config = dict(
    n_layer=11,
    d_model=192,
    n_experts=20,
    experts_per_token=1,
    d_expert=448,
    d_shared_expert=0,
    activation='swiglu',
    moe_layers=[3, 4, 5, 6, 7, 8, 9, 10],
    router_score='softmax',
    normalize_top_k=False,
    routed_scale=4.47,
    balance_loss=0.00449,
    balance_bias=False,
    router_z_loss=0.001,
    init_std_router=0.0149,
    lr_router=0.000469,
    vocab_size=10759,
    norm='rmsnorm',
    norm_eps=1e-06,
    tie_embeddings=False,
    optimizer='soap_variant',
    lr=0.00328,
    beta1=0.95,
    beta2=0.99,
    batch_tokens=[65536, 131072],
    seq_len=768,
    train_tokens=666700000,
    steps=7336,
    dataset='wikipedia_en',
)
Below are experts of layer 4 (counted from 0) of a mixture-of-experts language model. Rows are named router (the router's row for the expert), gate (a neuron's input weights, with its number), up (a neuron's input weights, with its number), down (a neuron's output weights, with its number) and show model dimensions 0-191. Each number is 128 + 32 x the weight over its row's rms, rounded and kept within 0 to 255. Numbers have three digits each.
Before each expert's rows: "comes before" lists some tokens at least twice as common just after its tokens as in all text; "comes after" lists some tokens at least twice as common just before its tokens as in all text. This comes from a sample of Wikipedia text that the model never trained on. Tokens count by the router's weight.

# expert 6
comes before: " |", ".", "–", " |\n", ";", "0"
comes after: " ", " |", "–", " (", ".", ":"
router:105126160080130111166159116194100148141106167117147163101114152088114138050084069164174184091172134143080127145146225141125156124170100150149132077084135132127114085126083137134118091143145133136158161139154083168117146148145134151142171160157153151107104095084174137107112146135153151101148193130239182116134072167115117067141108093092151121110115166101117101096121100135167109061134142195100092131131140165102108139157117066150186111160093108112172124131156182163167125078130136165159176109106114148130145111120118061116151138172124124129107090088152133103151165089092155060
gate0:158105135101098164146096149096111157067138189160166092162114190115173130087122135097152148119110149154132146174129148145131125103168085138125135157102143109136078211174089109097113160085101134132094116123068148123103083142171096119158171136129160138145151106121145140057140170068181084105217161144118193179127091176123170138182172140113086165100128255144111185120144094131148160120126110167168106103086142132140178089095145148099088165124139141127145142155120148125119119147168177128122172089116179124124151108151134161121169134121172156107110092177102134094097163126137092143
up0:097115187144066160076148151138128075145108098140115162134091148106094118134141134149084121159145120076135080122146105172108127140147133096146107103200097116138161205086105160156172138165156042097191103089116092125140160098108208152098078122129078108121158121075148091100135125167147140167077148097151128150123160101183024106086141140109122094218117086076143169181160189123136095163115136049116129148137130149149074121107095112093148141092138123112155132146152147127158130090134099105083148137143125164165118069127119127114126202141106137136152154182151137105140123159173126126
down0:076090092131075134153108191054129086106056111168155113103140126183142125134167092112136083126103089160085104162092115095159147176086123202076182140119076091059153183152151146146177111089201123115103147123134070116094098154101069115140126151093145066109084101124185156091121099112163110106112161123108123138125120119117095153134137114096142175186110167071128121169057125094203179155086183084145111159104132144104144151132035141140160117143172129154162198134151111136137120145130160149092104114137098143153133148103166107131140129134117142137131111114149148135142172153083139132
gate1:168109162087102131157126127168120153133126152120144170156163108125126148118127122148143136110144156179145145144087166056093118075084158126110171171097115110178102138145204082122140118122128045116086070101122113134144080063121143150116150168141176028184124105116075126086092155150103157102176126195142142102104119144081086120150106095131114082115153140110085078121159105126117086111127130151164179134158120076132101119146152154121159116120160143032135142085118113189182101101078100096107155123200147115152121141137076077203099075131125192130097075145157134133125138113138112131
up1:155142169212143136116146235116070112143095174171111131158098133144117107128138146118143116178089114135103100140127074127093135167105115089175134078148127131109131110126130152133117124082075164087133127142142162089085198159106093163144108104193076181131134145117092158151113149108200125133179155179151114170137124143133170154128182132064154168133133095139108150078108072052142155121112122158060122171113157132070107153107114111124157137137118113184123188168131163088142103089152122163125082147114120126107124180135207109140100134165136048104153114172130125089102158146169150072
down1:089101158152137076111114112135109069195105147099103108118155128127147142110120131101090130157131161106134058147157118143097118137126185094123139137108115105149158143078125151145114182145079184126147112099122076188131082139106143146175120086194157137147156137096147134091152173099116144189178158153094169149157200093101158177087115100099095154159138114173077061164086124129150093145121080098197153189142099127107093072153111083087119119135142186139098116155114152144094110060128131105197129133063131139114189089133116127157085078095159083122067078162129098076104146152141120107
gate2:111116175165188126128109116106136119090152140144116105134148086112074074118131096113161140142124139169073086109121190081115117206140159089153157151111181138101130109177079130135046201138170170145149142114131121130107080094170113151150149132135087129106150150161147160164175119165118154121142144065102128120120156105119057126123150125123166138154170110185177109146146147078068085171099162101176101167116150138106132133117134170177127205167085086095137063128074127134153086192104123130093164124111215066103123132111152087103085141162108136139120129054156148146127165155102111134
up2:179132126153132163143150110091154105190149154147097136134185155090090124184153094132122147104130125137131077155099151100139135190137137114193093153102161121115175075167128145113110129164108129128150116159107155118132050104124069153091124192139127101151143116202137140163201112145085145144100166102127137096102174135118045156153124110126117159153184190166159130151140135115108151198105172102117104133133088154116096156091183096215122188099105081122108088107113121169148116173165117148151113166117186094160140132125188041113152132119057158155158133097142121096122162158098105082
down2:070119135119099181137199166158222150103156118200074092134151136163100157149156107117100072170180118174130114142146151123128114069109151112109127116112110168128073162140139140123178154087146121081125120097202196100153135098168156092150187122097122167143108184126111156135198097130161101119080121122133171064138127130138181177120100130123162064125163150142103201136148104107125140167159114139091124146098146109118152140189136119094096132089119109142168085088142139158090104084075126153202083122157130079099107151073113123107137165099090118188154144168123115149163114151119088134
gate3:165138149129119131157086107104103211082158169066128091156095129113105120098165077108131150118119172191077132087119155135087108120102095178141187110144117061143135134140061153070098121189069089184135173137117090148087085101073115120114125143067129124141119155107127124068131112174135137094143130218081147132126078182138118080121148120097124139088133118117124148159146112045133122151084167105155128121176100135126178120129109148133149192117090173115172170192087113188155125119083113094136149156133120163101140137180160145116140080124072122128071121166127142139159159086130162148
up3:123176146156111138127108138156136178120105126061144137198094168094108186155151070152122134073150123093157145088144118141111146098129181130140199156103124140100128156080130156127100110151112136081103135058117100165171125124073110076112161163047132100174189118137114139120134073149112077132122104137097085127116131164119101145173077153071154098137154117150138180151124149147076113073184208115108161139131091194102179134155120158170094105161115104118094081143196104165152104148172141110134163132085084094163108087126173128138118119144134099145060137113148143129184143191170153091
down3:120139144086063182119142162087097148132115154044112112137139117105105120140130147139137173085145127151135153155121067097097131130087113132108105082176137141100164173129151094104142136121163137171118142148116114177091046153131103139128118130110184105058120119126124158086143143187126107106146174065102174142112147113131192113193158107166129148174122145122126120116151105119162115114110176138176102082087133109207137170088150166120103094168096204149106117134116103135190181121125109199157113126079122151130048102147174163131103199166100199106143194130086135127139101165143114182
gate4:119123112138175110147168141131104159138113146112158107129141109139077137091099105116161127157136139102098134061098162144163186099111150187125129129138130178147176116091169118140144135105105104162131145144125056186186097101133094128134148154092042115182132154086124161121090112088133199132135157106129144116108133135092085124167153144124181161155139145121108085169155205168113160127139066128124121097148135127070047159163159121165083126128156148164100203129068120057161109124123075130156176220147118119124150157154130140085071177146125144119117125150216169153147130122083073096
up4:126097137093069146184140167095076167104144130117192090125116117165157130175134113143068136154133133098143121088097129174111127141119097144142143052171157112152128136094164073130161126151136124164106172150117108115102105131124189147070166152171161129097127142053090100104098108147104172104115175084113101100089159097120150129139124166100067211192168140122119159132107203175084181174132105145141139110142124131107148170144162146171119142025158129110132161142074089119085161126066082128128128153114158135164146106161132210140166120148074125135182134093143104177089102123104144115
down4:145157076068084065156054100137120154129149090100200095151193090104204171157132125152162117087130105100171108130081151115087100232129169195141141139139126137085161131107142130171199136096130151075121124087120132141140163106168130148065117235164128082118133173059173130158120139111118074173119125110144133114059112109177160148107125078113127153130128132115128139092123111062094151127119175124167170181102130154135147168148114125139165115134115151124111117129103122140136100175112153129144131172143162128212144113164183154131127104169088118158129132109124118150165128155135124140
gate5:156105196229180143130096135121107127113188087087110069072101119118126170124096097138116138084094166109161184096087110115125191109130169131160062118147109130103143162047107147073091121177200101148107146088184161131135092157158098114128139107120124098137111128122141158089109087144184128077093094101137099132173121101108135103113114117097080095094164146114117184104116136154142126153103062121102121111143133169104125132192115162124127092163098088131173108128125111122208130092097146151164047145111121141161116171097122121178118161137165145098105153123193117104146142149168100058
up5:147075126163096093067061139136128157140161157117111081130162080133157183089117122112174143185059140136133122127129156131095135103128165117202133131149120153145136135066149171077091125195156118157112129138131184162163095117152074100185073131116121135113102117082104066133113142141125189133151115111112104139122122149125059095131057141129151157139126115106089127121161138154144162128140105130079077119122127158153159157159184175119158103145152057163145156168174099110188158153142086157137128133134107111078171142140102123152151134110141094196054196118198206142176099135161110102
down5:127130095135151151106145132137186135193145152153104097163111068137190140100109138105131105094077129132141134154145152146142123131123115133044125081119109113116115140092100123150197091098151140114108125170171106106148113090163135053164086127160113057131090113071127124148131149045118119108121130121054125147098154170131101171130161080169120107082033147116102114134113126149149157141147096089118120105098145137166089195130154141138112176120101113155100136140064127087161157139185131158099152164108139168156105144184116133067154088198114090123084087202120109177120064137172123196
gate6:150135117136102150160107171103116170155114095105094161148119152127182135129119090131166090112128131113121096136174148141137141151070118105122160113103114161194088132089124203105159179194152122128133111066113165169112129161168139163058176149074158090174199100103117123159056146107129056113131149120136164140110064116104137105160153129214126132152082155087115076111105127157132168107119133162135110119162125145122153111167133124098080137159148158160107107070135147159152142153097135128140166078045192065145141073166228156151159111090142106139089114106177116134114090115141148151
up6:142101158121144155150145123128119120094144151144148129122150135068045127131198111155158163171137130137105148135097150091108185112145120084145104073085162147084150175173141105150085158156209130138144111096095096118130098102143156105126105125080088128150113158164137156134153123121102156157126132140131161147068103154171140152153148143083125193130112090196122153131147113137167105137193098058052131176099136128093094142130098178084125084142112063161065118138137087106066118107157103118108138147113108094063106185113177180146092153211125141083141151170164164138122107120221111137
down6:125138133134179062174187118128167140185131158104118154073131153161146158164156112086138115148191171127095106109019135086089121075169184153149196145114105119123076122113149112127088153157075119134133157074152166171135127189144091085105161128137125095110088145121137099132136139082114152123099142170149154147096151090123145089145087138133138126096117161131107092157123158152147134109220158192149127081087149137115163106048150116147181122127062161096142101073108197127092115151158092129135135204137108124151076105145132090130105114133133195108156107135184168137097139148104151132

# expert 3
comes before: " |", "0", "9", "8", "7", "6"
comes after: " ", ".", "8", "7", "5", "6"
router:084116121085111150141189125133092141193105127154155165135046122106129159096087114159179180104158160172108173122129200148157138114175125122146156122106146105104078150137130116149094117136144123172170171120137115160111131129134083144112197137141097167123126113120194142099067112163109169130131143084205175124147106137100084086144101165056114141138054151107114097079085087127184084098125114175092082164134176157115096122172111086164128106161108112134138120096110165167163108085159108170143128115122147148161139111128141125138174189137123140080120080079147146113234136113106133059
gate0:073144143143115080150072111201092123149092055181109069130124130185107119183174092145115161142079134139136117126137083130198119180156113085131117128097062134165122136069177126102127170123137154074072143073087144089111101118130152147135155153065130138138127192129134135140113157127179168149136114133125115131189154127157165126138092115140094137139175113111124089077122099120190121117090135159091121093080141159114086168089090166112180119087121135104113118117083067167149145130137114160067139110115123224166158092061149134083122144099123142198083115118145140130123177130122082103
up0:120085124108140089177098195110120098182078065141097119085139109089112158200117155087116174150110152122119180143156076093096151090115117140081138095170136096166116195155129152078062086158128158114142122099089134090120105130131124136142061182151165111089121140096119143163161078173117124079115176179102142122167167127095121146155114079098125143150139104107112121106151138116064152122106217108162089097156098107148126138070106197141065130127163118134127150130147161105178208149140191162108156140144111075093155142137172116154073105141100092149138088118090188129101112142099132135
down0:105173180180105128140123181029140128180147124101119134150099094082163155163157098174143134158165152123095138147109156143134097096182106126108148079142161114139124141088110101137106138139121116160144105187105102104166132107191095120149187107186143117120101025099069143162150085143157114091107114136202166093114161131155103102123119107138155133126128125110135131099142079151172194119155136153152150156129104135116075165164101136144091152092176167125124187113109120140107223110101148177152145177132099143042135135184137185172055127124177152134129133153091155116084108148098110153
gate1:140147061049081144125134150118109146179110156112182097115151106123074130128184179163121203180201043095125092097132131137157122166126086149121097155056139084124087118138180108129150100070149123098100117124122144116106081151165160096106171148165114086190065106127142154165079173182100173140153099117173117161115139104157145129141157119095177083154129159118095115181103155174101070096119114114125118078091144180094164134068136166119116116111097146128135182132139115107113092098163149139142197126081162103121165163107143146136154114154136134114143137095178131153176164125076155120
up1:123116186087116186107156138114145129115151140124124147143156118124181155145122139137117056101135123105115121159102066096179074086122120132155142119146107132142105121151118158204134183157096128134120128132164143176156177107147092187170102180120127142094145125132120094093115117111203148128069196138110103110195144142094059061170057126177134149107158138102107155164202125151161128132150100086133112118119147088132093109106137100085133166109114112127123155088168107111123114114117140117156081163099064126109186123133142076160080075209152132180090073167082140132123094104196062146
down1:148132137139082167147148153123136156132115146157135116065139135124069137085127129165132091123092075056120102071152140136090098113103095120182081106060193099081162151078137170142175086113139132080129111168133179111093098111144107040117084105125130156139113082152089098128115062129090159136139099156164125092159163117114132131176090104173166058144154187094169085097093102150080097151067146144113198127118120133132113191180122167137138154094138098140156158161114095102122144156107145144154210105149117079135112143127103109093197109134090097153080146095138135125188147169123158138
gate2:126103130083122077202099150154069128090116144141092159126126142103140135109196061103134185139165143133152122164107100040150121130138146153184148112168154151147080160149096144122113126066097127144125110119167060182082100168108117108187140105127107106087102143090132142155129122106129146100157177100118120120126191134095068112139130143128087122127165138129144094083109107143060116115212160137127142130154110104112144159149026115099121099174088128084191147116127054144138181148174126148143100148124126159162076070134160134141148136141074104144147106116172071184134121153080167178
up2:133155121089132081130095113157142115185138098086114147126146076096126135133135168174090137206139154165116100106143124109093127127179148130102179161178124125142141155127199155110122151153078110148137074105097125168162106190151063121114112161158141112048138118129171164141126119118108087133134120126127142069070127055146180081085114026104108105163100146128068090075117088132142093128092139089103117180121121113140137109095066123111140132163132142173149114091076141123146089129165115084162127111146157198099070119131157124077127124122097134147085125197117064171129138096087202110
down2:135111122129138072155136092164168101160122092082136172139171152126136117083133197131085134144124141186162087175152113154131117060099135147125133117159112126211142142134118111125120152135071173139094107113146150133143076128086088114047110139149122137123148126169146114141114187140107095178125096123148187131172150211108134067150084110216140084102074143155069175142131085148114090096178119177105143127140138099117088142169136122114179088103137127141147110198051111153125120095134121123098140122077198122159154132116134141166176126138158182127109129169124148149123213155075184137
gate3:043126110165098118145168135145054174108110126138132123128149083161096158067142147163084165117121104096150137083125087118125101146145163187138060049172147128151177074152176096115094125127180137114121125119128108124111130111146131162121152068123121144157207090110109107170113096171159110156131115104149146106080173124139173154144142175118091095125151122107121130188069088127081161179158133129128123103139176123135117165125148121097015139132097069123137136136142082109190200087118123183180127154111102084128179148147122107192154152106127108094159124143192134109117109078129151101
up3:165169152123148116127112098114118095117103155102124056105172179173141130154089110059141183154104116161101084127111093172130203109115097109139114205106137103133163088076090120090151151149136088142177148131102156135120120146131161150116108158106152166166058148146180126127152167110107116053120074177051043088124108103131118155079111083093132130142127202130079080144140134122130092095145087118115142138109093109051141106121153125113191140160178116117125123070116127160070115184108144110142176135146137137129091119163065194075139102108140143126162063150127094119138131123166119140
down3:129127129129151149163137100134134146098115194126075150094093191140108131155112100134131180131105066128078103123145100180095185114115149143147095106099101105081093135088135174155199071137110105131152106056181118101152126118105102104133175125165145130176158152035086148130110189147104085115165198145157139133152060067188122186147089085130104147141128103150102121090142139126169104080081161123157129103162107147114107178124083111151146144108174109141105136120048062169149134111087126101156105160120122097094155132096168133139151148120080149129070120158098109166164145070078116089
gate4:158142159136035147107170126119086129156112130147146097089115130183157069067102124177148126186156151110129154118108165137150139080139114077111069089136135114138124075126171153104144128083132181112133089194162084144038161150166172206152093123150227109170102145173111127107117135091190150162123096135130101090099143149176120127133123119144119157171114098089091134099174085138158095126119164082112176152063114129100136146099135096099124166113131182184116126076131160147131149136146132127091175139168126182133130088158132063145122113129094185169124083145103113110077104160147136128
up4:133161131151127139123162154098128114126071168132102121154060087109221109088134165157062095133108145182107206122086193120131121159100157081110116101134062144126115167127125154109085110099117150175124139178153132172068161189104159151088124111101149089134135177178145098146141139078161138160234096158148123086078116146140142112143094122136151118102068128123073103099101097184124158134116140137110121088124094145120077112108116190126158087172155102173122144150095189153081143107156145114110129121164141167111077089160111140106120135120158167137114142133122122148042183090093168109
down4:151124120118160061112074136138094085082092136102097133168138129074089182182085186105126128134099076138137151187075125162108145156089172100157160124158103117115105145099155138132094165165096132119145106172126205082146076122155141108139179144133087117118137136098144072111110175147162207184171127111133140171083140095150109137125070157110138093089129156113126182103137123097130117165201158139234176087116185159076150097097090107148119175173108136134124092161095107095134137123136137163130139092150147116115103142202144150146099122128135145100174147087147082191140130113157084099
gate5:059092121107146129191133146138160138088070094154110232093038153091132141109128122202123087116107128133104119086192105134174114098113124087100135088142112153148065134108137126127120142092117118133126188136130112124113142095174180151132180133122124153158153166106167142120129145106190123082130115147107103070107095098074095148109127094049068137108109130157158151171150112148142100141130146106099081136126065141144173133153169095085066103057148048096083107128113151090096181134142131137152160152129128133102072069122119128121096129117110119082127092136158096107149178129129053140
up5:110136123044221112151175080073110183173091150119145104113151120138121192075150160173148097186111110081098144125152172062144130117085115113097172151161103120075162095159167174141193152076126156136117130152114155148101128185154118153112169148164110121100157083120083112146155161137092087101138118159182132143150130092125100108106130155139125180151156174119121121119097043170206175085132111125125132084146120176121117142112140080162063101104163129170139110127099140110131101097109165098169181151173106194164148148134194108133141121143135102094125140128150133099147108145101176178
down5:150130138127148137130171091086116129123152174191156111061142127107148119157129103081147099093185050150152155159101194153132130107072108115228142137065158049110116083084143115109141108114175088122129099118094108165077130141110102096058124070123158119151086153153158106140132144090124102124166138175137116087096143155137121178143106147076188166127066059115148106116102156157189135118098117176115111129120154144165128146144123106153179065130144126199192133132164150100171048113091089144123124149108151161106136165154139099169108116160133122132154134132137118118103117112145135218
gate6:127114089175194156161061128118126122190098101126136118138069084171125118173135102120109148185118141098086081119135121172086154144190102062166178138132152138123157151127157099116144118095105094082157158117085078098132081177085133062124195135154113170162129159161154120145153123067178107165146152056163100091148134091120162083123115116094150183141134153122098128147076097176178113088072117193150129099126150107163077107116125091105106094120061082126159091097142150097143106132112174125102081174143155102160168122132080109117152101105106159087143104169092128156147133109170174094
up6:080060036146157140118090071141101133149120120115130117103100120111130127122110073101094161143087089086096045167099058153134164086171127119131162139146160138124119101123154170158166107135131156105114114112069090124119065137114147123114193199166113153161095105177145113145162123060129162180174104123156098139161116083120149116146102103159136076156175118169136166184097123117195141108125111171078088081133159161109129190155107103132124137115103136173084126127175159146130100196101161131112151174113097123095139145137048068146152095124100140136180090157170163143154128101156131107
down6:156163094187106085178134109176178185089149163096116117070105112180127089102172140142109139150108096112130152165117106153155132109089152072114110115162237147131115147152050158155152205146156101154054074111107105054136142210125097082143099190125148125092131092136156125139128114120126124123157082163080127146089166147131186163187109162126162089132188145149139147135131113145114084196141154101142112117119107142086112143119169147117156154139076096122168107114120165048103085112115144134130128156134150103133140140151111109174118103156122124096120204100137112107162082162166127149

# expert 7
comes before: " of", ",", " in", " was", ".", ".\n\n"
comes after: " the", " a", " The", " his", "The", "'s"
router:095177167126113163138167121155099123193116164189153156119107151159105110143103134140131203039171139145093151103124170138107121138175124117135129094103160087120115107114111115107101056190190105131161111129141095191116131105148128158119190105139150148163156064139139172098140102150104151137139135129170180081200097188078132101166093124092130140192120174134116115153092084149157141093143087164060128185112166154103082122162126118137137157162119094128108149072150190139118140150115133170176181136058130157108117131168124141099167151127137099078104113094164150076172146118085170085
gate0:097140137125132107145102085152142112110134173098097155124118115202145162055153143120113111112133124142142123091107141067135113086107107110098168125123141081143115134101083137159081122135138144119099179147140110171143070172086119188104145148155140050133160136077148118136121100143073158107158128108132223163127172195105092108142158106127088139183181056126046207177094163126105149101087116107154114130114152118072132111115116137202114138103148149137130041096103137118137104135141154202140168125177100086156163115156132144151137104121082102195134138099139132085066112150160129184
up0:150183106137156133134125131078173141140156057157159110133102148063148099157124133137128157139124096160071067170133133167109129129101121158135098146164089186097118134127096083153152161117097147129104096073163116036107148118160092094132125116141144200106127090133111146150159112145154142097120106118143108117112112062157058142154136081158145091094052128120139128064127110056124125129117106104128117069144125107180130122171117088114184089139157166075107165111135108146173100126099116105125149150055178091048160184177140109110142114137103162108152113106170103106190092132141169036
down0:123124091068111102123142162182135102118146100131088152098134136080127147081145127104104093116135126198160103069101186119131048138194150150122146143180131144168121078129142159104178114089114068094111138158164070119138105158142109100102111168153168123160101153181162147162154163080138098099146149111106109069148059126130123111115115149143184144113119163116098117060099091178118085181078143105152119052149143158132203145123128100126155153144152143054137098117146134143122117146193157099153176148130065174108174122165108145177151118066168093158117115145132085144163156155194100124
gate1:155152172119128091191177170173110165138152167128079154101133154086129135155095130172124154094199150091130142134112146158176146132105167090062132102142096147167162169130120223158113146112136103106111079066148163078137164074135130108100113096098126141138141121190153118096139126069197198102104167129073139172147099094159062164201125090088131109142147130133149097132117136163180141128097153137121113181138159100085125100159091157154210145096112166131115119160116130128105096154089087173123126177140192136154138186099158115118135109073090153115117147143129151083149179138156150155
up1:119102123071154129073099109158184078134083107135162133163079125133088073148185171174057139111116196146100136167119165106122117077151133184112128114120152146124134102086100100157132094165185131105199125095230128138118167139062171141093092153199107163131142163110171125054070119090130121135103116148093127129095161124161132139129150160125109161190108099077128141096149127096134161153079102152172146164155126107091195088130122130139106133157155121170083137140200150103132114112102185117155123116157090125166157151159184152135158173133115124104139111150185133135175122116109185121
down1:108129127107149140163159135152164126128150161079128164116158152129079152107175139079127138162134136119111157107113150091084165134144148119104161160116100121126064125123152076136074170096186067140103118114130071095161141081204115090157174221133178116140142113105089086140089132160133175121137076107115091142081077137072119107067118073123163133121137169182175122061102174122123175154099142116141108049150164096100140109119132120142126140137138137097156114190097134116116151115146113093151113138128138126137125140008103073100090088079128133134105078124151136141056090159112193114
gate2:160113084146128103167109102140114122133166151146091102109121170138106115131173143169140158140151146148103134124127143112212181146093127109165133154144102136133100146131179177101191182209137119083089081111139174146143152176180105151188134076124182169180147163159137177170118137120102115102146140110191119129179129142202093115118112083160084091120159095109164176140149153109115129091103106155127153153105181107158214083167175140105165088205134169146127142108117133084112151101137095184127154144126113178108113125119118172104126139147123134042136196088125061087109140119169104142
up2:057126193188093122113132149127105124159154145117093061139116143152141105146121065135145110143085162131123151142138097127142093111066131078112119101157134115074064092123176094165128104133148101135045156147167125105112162090117160193125164107180154152127145116093140098162111140105136139139202172098152158121151117134151127151084076093069107164120107072152138156085223180106129137133065175103107142146125135152147101101128093119151144057100200144125118128112082163116085076136072094058123111109146210141164143115113132150129124128132141175190157125111149118148100114139089128072
down2:095155128143153149133170179129132126155157117144103128156087147132165164129087101084203160086175091136147096109184178117164148108093117105144134151143146164176106115151133100170070086126099093075181084120123091092151134154121155090113128207143100154124112118109184148167110139128107125154117107133181185128102124106110167207102129124069151114116160065117157160115121119128174113141138117152160172143106095205182113107139162076167157140137098180160163139172091148148104157125188108083086132183113077142126192093184150076093120137103168139118110162141084144094040132137135116087
gate3:138189155110128165092109151115131122138115155111128073167124085077098128155132126098101144127134097142185118174120092128151126153106097116142148146071112116126101168070070181112169170153090132108121075149131123128149130197196146109127131125116104124172135159117146126158133135180102137123106196163060123140135128175095144116186078122130106095097141160144104141117136077137169135115083114238115094137096114191118095095061177127193126171103119174127180160166142135105129115136072173126138153186158114129070162164133077091161195198124105160120112140175109090151133133149065156146
up3:126092115153176113093114072154170127108119151106088085169050117089094169178129108126127123132126128128163115117167150098113107103103122102128113132094133129125048155116093146129184150163151143069155054119131094165114099141162170149129090131111145138198156218124127155130167128166069153103102156131069086117127183152092188073081134161104152118152098085156112141147112100086180135107111099110158076101151136133129112170096118100131073125165158131138124129139091149111192140071074168110161139113088140096116142129095130076167110169149149137088104127118071164098145039132062105072
down3:149130086111134187121168117150177184128107118123105133104137102118145116122146173125145153127128114061153093177091144085108070114107140072122132070099093152101144141095149107132142153126102095138156153168131099165120136169125137106086095167129102167133108135107062099154104120163083112118067134120143124156205078094129116069065088141139091115090113137137087141100147137155110145122132134215124139137104221129148118170139122145141059151109159057123070118166039138153109113116170163115159132091141109124068105093132048132181132133121129139142120126054072121169141119106131120226
gate4:100061140117111137148160085138073120123089121116174128114116120104132162177111089138073187112128142114125148170131117112150111145104058130151124163084084144161142144140076089169104160173100133129113066086154120157109140173214130173135146132162170096087102074181120158086194055134122161133110120112134084074061141155106123128110139143101134134158129151150119119194079089117144148111182103144112112157133149137083128127155115156106130098152083054119102173150158113109193092133056175180163145078062134146098164186126166092153118063126147119085114133108130158099110098179106146128
up4:154164122137147098133095106194107141144110132079107072172088131088154110150156144065123098133119165167118124101084155104108131161114089126151149143115112095140119129162120142127083079107159118141110089105132137213147143126187118184098120137199123129131102141129083191128084106096119111092148101101159163202156162115075127148094169119093143150061133137129113124117129088124112167114164096156126097115200094043120068116133116115186125077131189152141098139043136161183122068131176139112111114147144033140140125123124152122133128114069152163172155145146089171135132100171143206121
down4:156153091118135145193109068161136169168113100152092099151193107119087124086122147116133124132106126096177109152119166163145080163130181154111103131137131090147150139102102111159155076091102105186142174166139087165127124142138086106191095158129138129190075078086156166135141129083158117101098069142131146099146125072148105119093098124193176133142156082144126064112128111154140134105143175141085069132103132170129098125114114165100133093069131121053128112157126071132145122058168116104120151057099069124167079141137123136137129129075180119161095115195186110136117126093142042157
gate5:146119093121112139106160111142081107137113084163116168150186075173102126124111137190085138057090089159111064120115140138128110078080102100156094200123087049131171147111120092109081089094157165095172103091097119125119126113156155167107113101127167117060127109094146094124150084099095141113160096136121107106136109137071124158074104121115105142125187194118094075111086100145080114116090150178107185151104158108133131097162067089098152129098122094161108108134107160124135143126095116129187157113178189145158129083144095150119170103102184119162135104104186135131108097215168103172
up5:139164089096130102122140085153092194158150152177119188105110133147214122162088148140158098136148132131114082083137202168129130110089171130167150201157098153104153126107179163150127077125153166121149105129141166081144110138147083114139141156129093130094127080143135169111141151153180160104095139126071107124180121135170119182147138061080112079058106083147142120181178163144103151153177174167168092137113117142126116101145145099080142126145132169193104122090081134148077127130095084136102140119128115102132065095163114085131119119114057181167136152196108110153069171095098116118
down5:154110167145101139094142181144119116155153156153146098125149135091140130135148126165135107087109143091148194169161165124156096177133099112153189182142150136154126092097144093138152096169150147083116168093196161106100096167114197149154099174103133096090119119137125146148096112111150137122174189121098116147163102123110167175116172160134165133118205152143121052122117134106082097118179153099126199123077166136085202120134076185054094114148152068147106153064167194156091180095170151124110159180122139099161145151090112129145140141132122107173131077150078129162135108138162171166
gate6:128160142134133105076069084125151147142182105168145176134162119094102143104162042111121140112087114179119101156081101131109118207124123115111125139138114137157118092120126107171161118106195111155104082137157154113090151100105179129107171162143104141161119115177115136177159139169194061130138172125152155183161100119094127187130227118175124176114104119192166090140141176114102158143121158144156091156096133187148114136110117075159066129138122072107149144089171124132107169141095127149105197132139153125166119119138133112069102114108090138103082079056115082150166082133085112095
up6:123155099126100074140126153136110088117135088065147141148119091141162171134104107146147134116095137117080073128092121125150117147138106109126150155173178202149043092129144104109142182128147108125149208113136160203114150098140182127176137112118162104119171148158149141134115146151132115164106150183146105106115150103119161109131137151153136110139185089116128131094059133172139192136042129129126069176137075135072112176102219110133111188080138120129161143177143168156166096120153167088100098125120120145122063132144190162157135150180075157135203116114127120052110162136128143094
down6:141146080118161108129098163116157114131137162134072135134134137110172129136145093080131171104099060120119149162110188144202099078146122105135093116152119131191110083106145139187147151111144114141163119122115193127172088126145110131177123129109134093089092140155149164134110107156101172116097121065171139073121158137124134177109143139166110128201167144148132066156117102137097118132127032166078116150114008156083151185138092133097097160127085133104148107159134159146093089137126128106132120122067139088134096144121166225093165074144131131108184138094121065086113107121169139168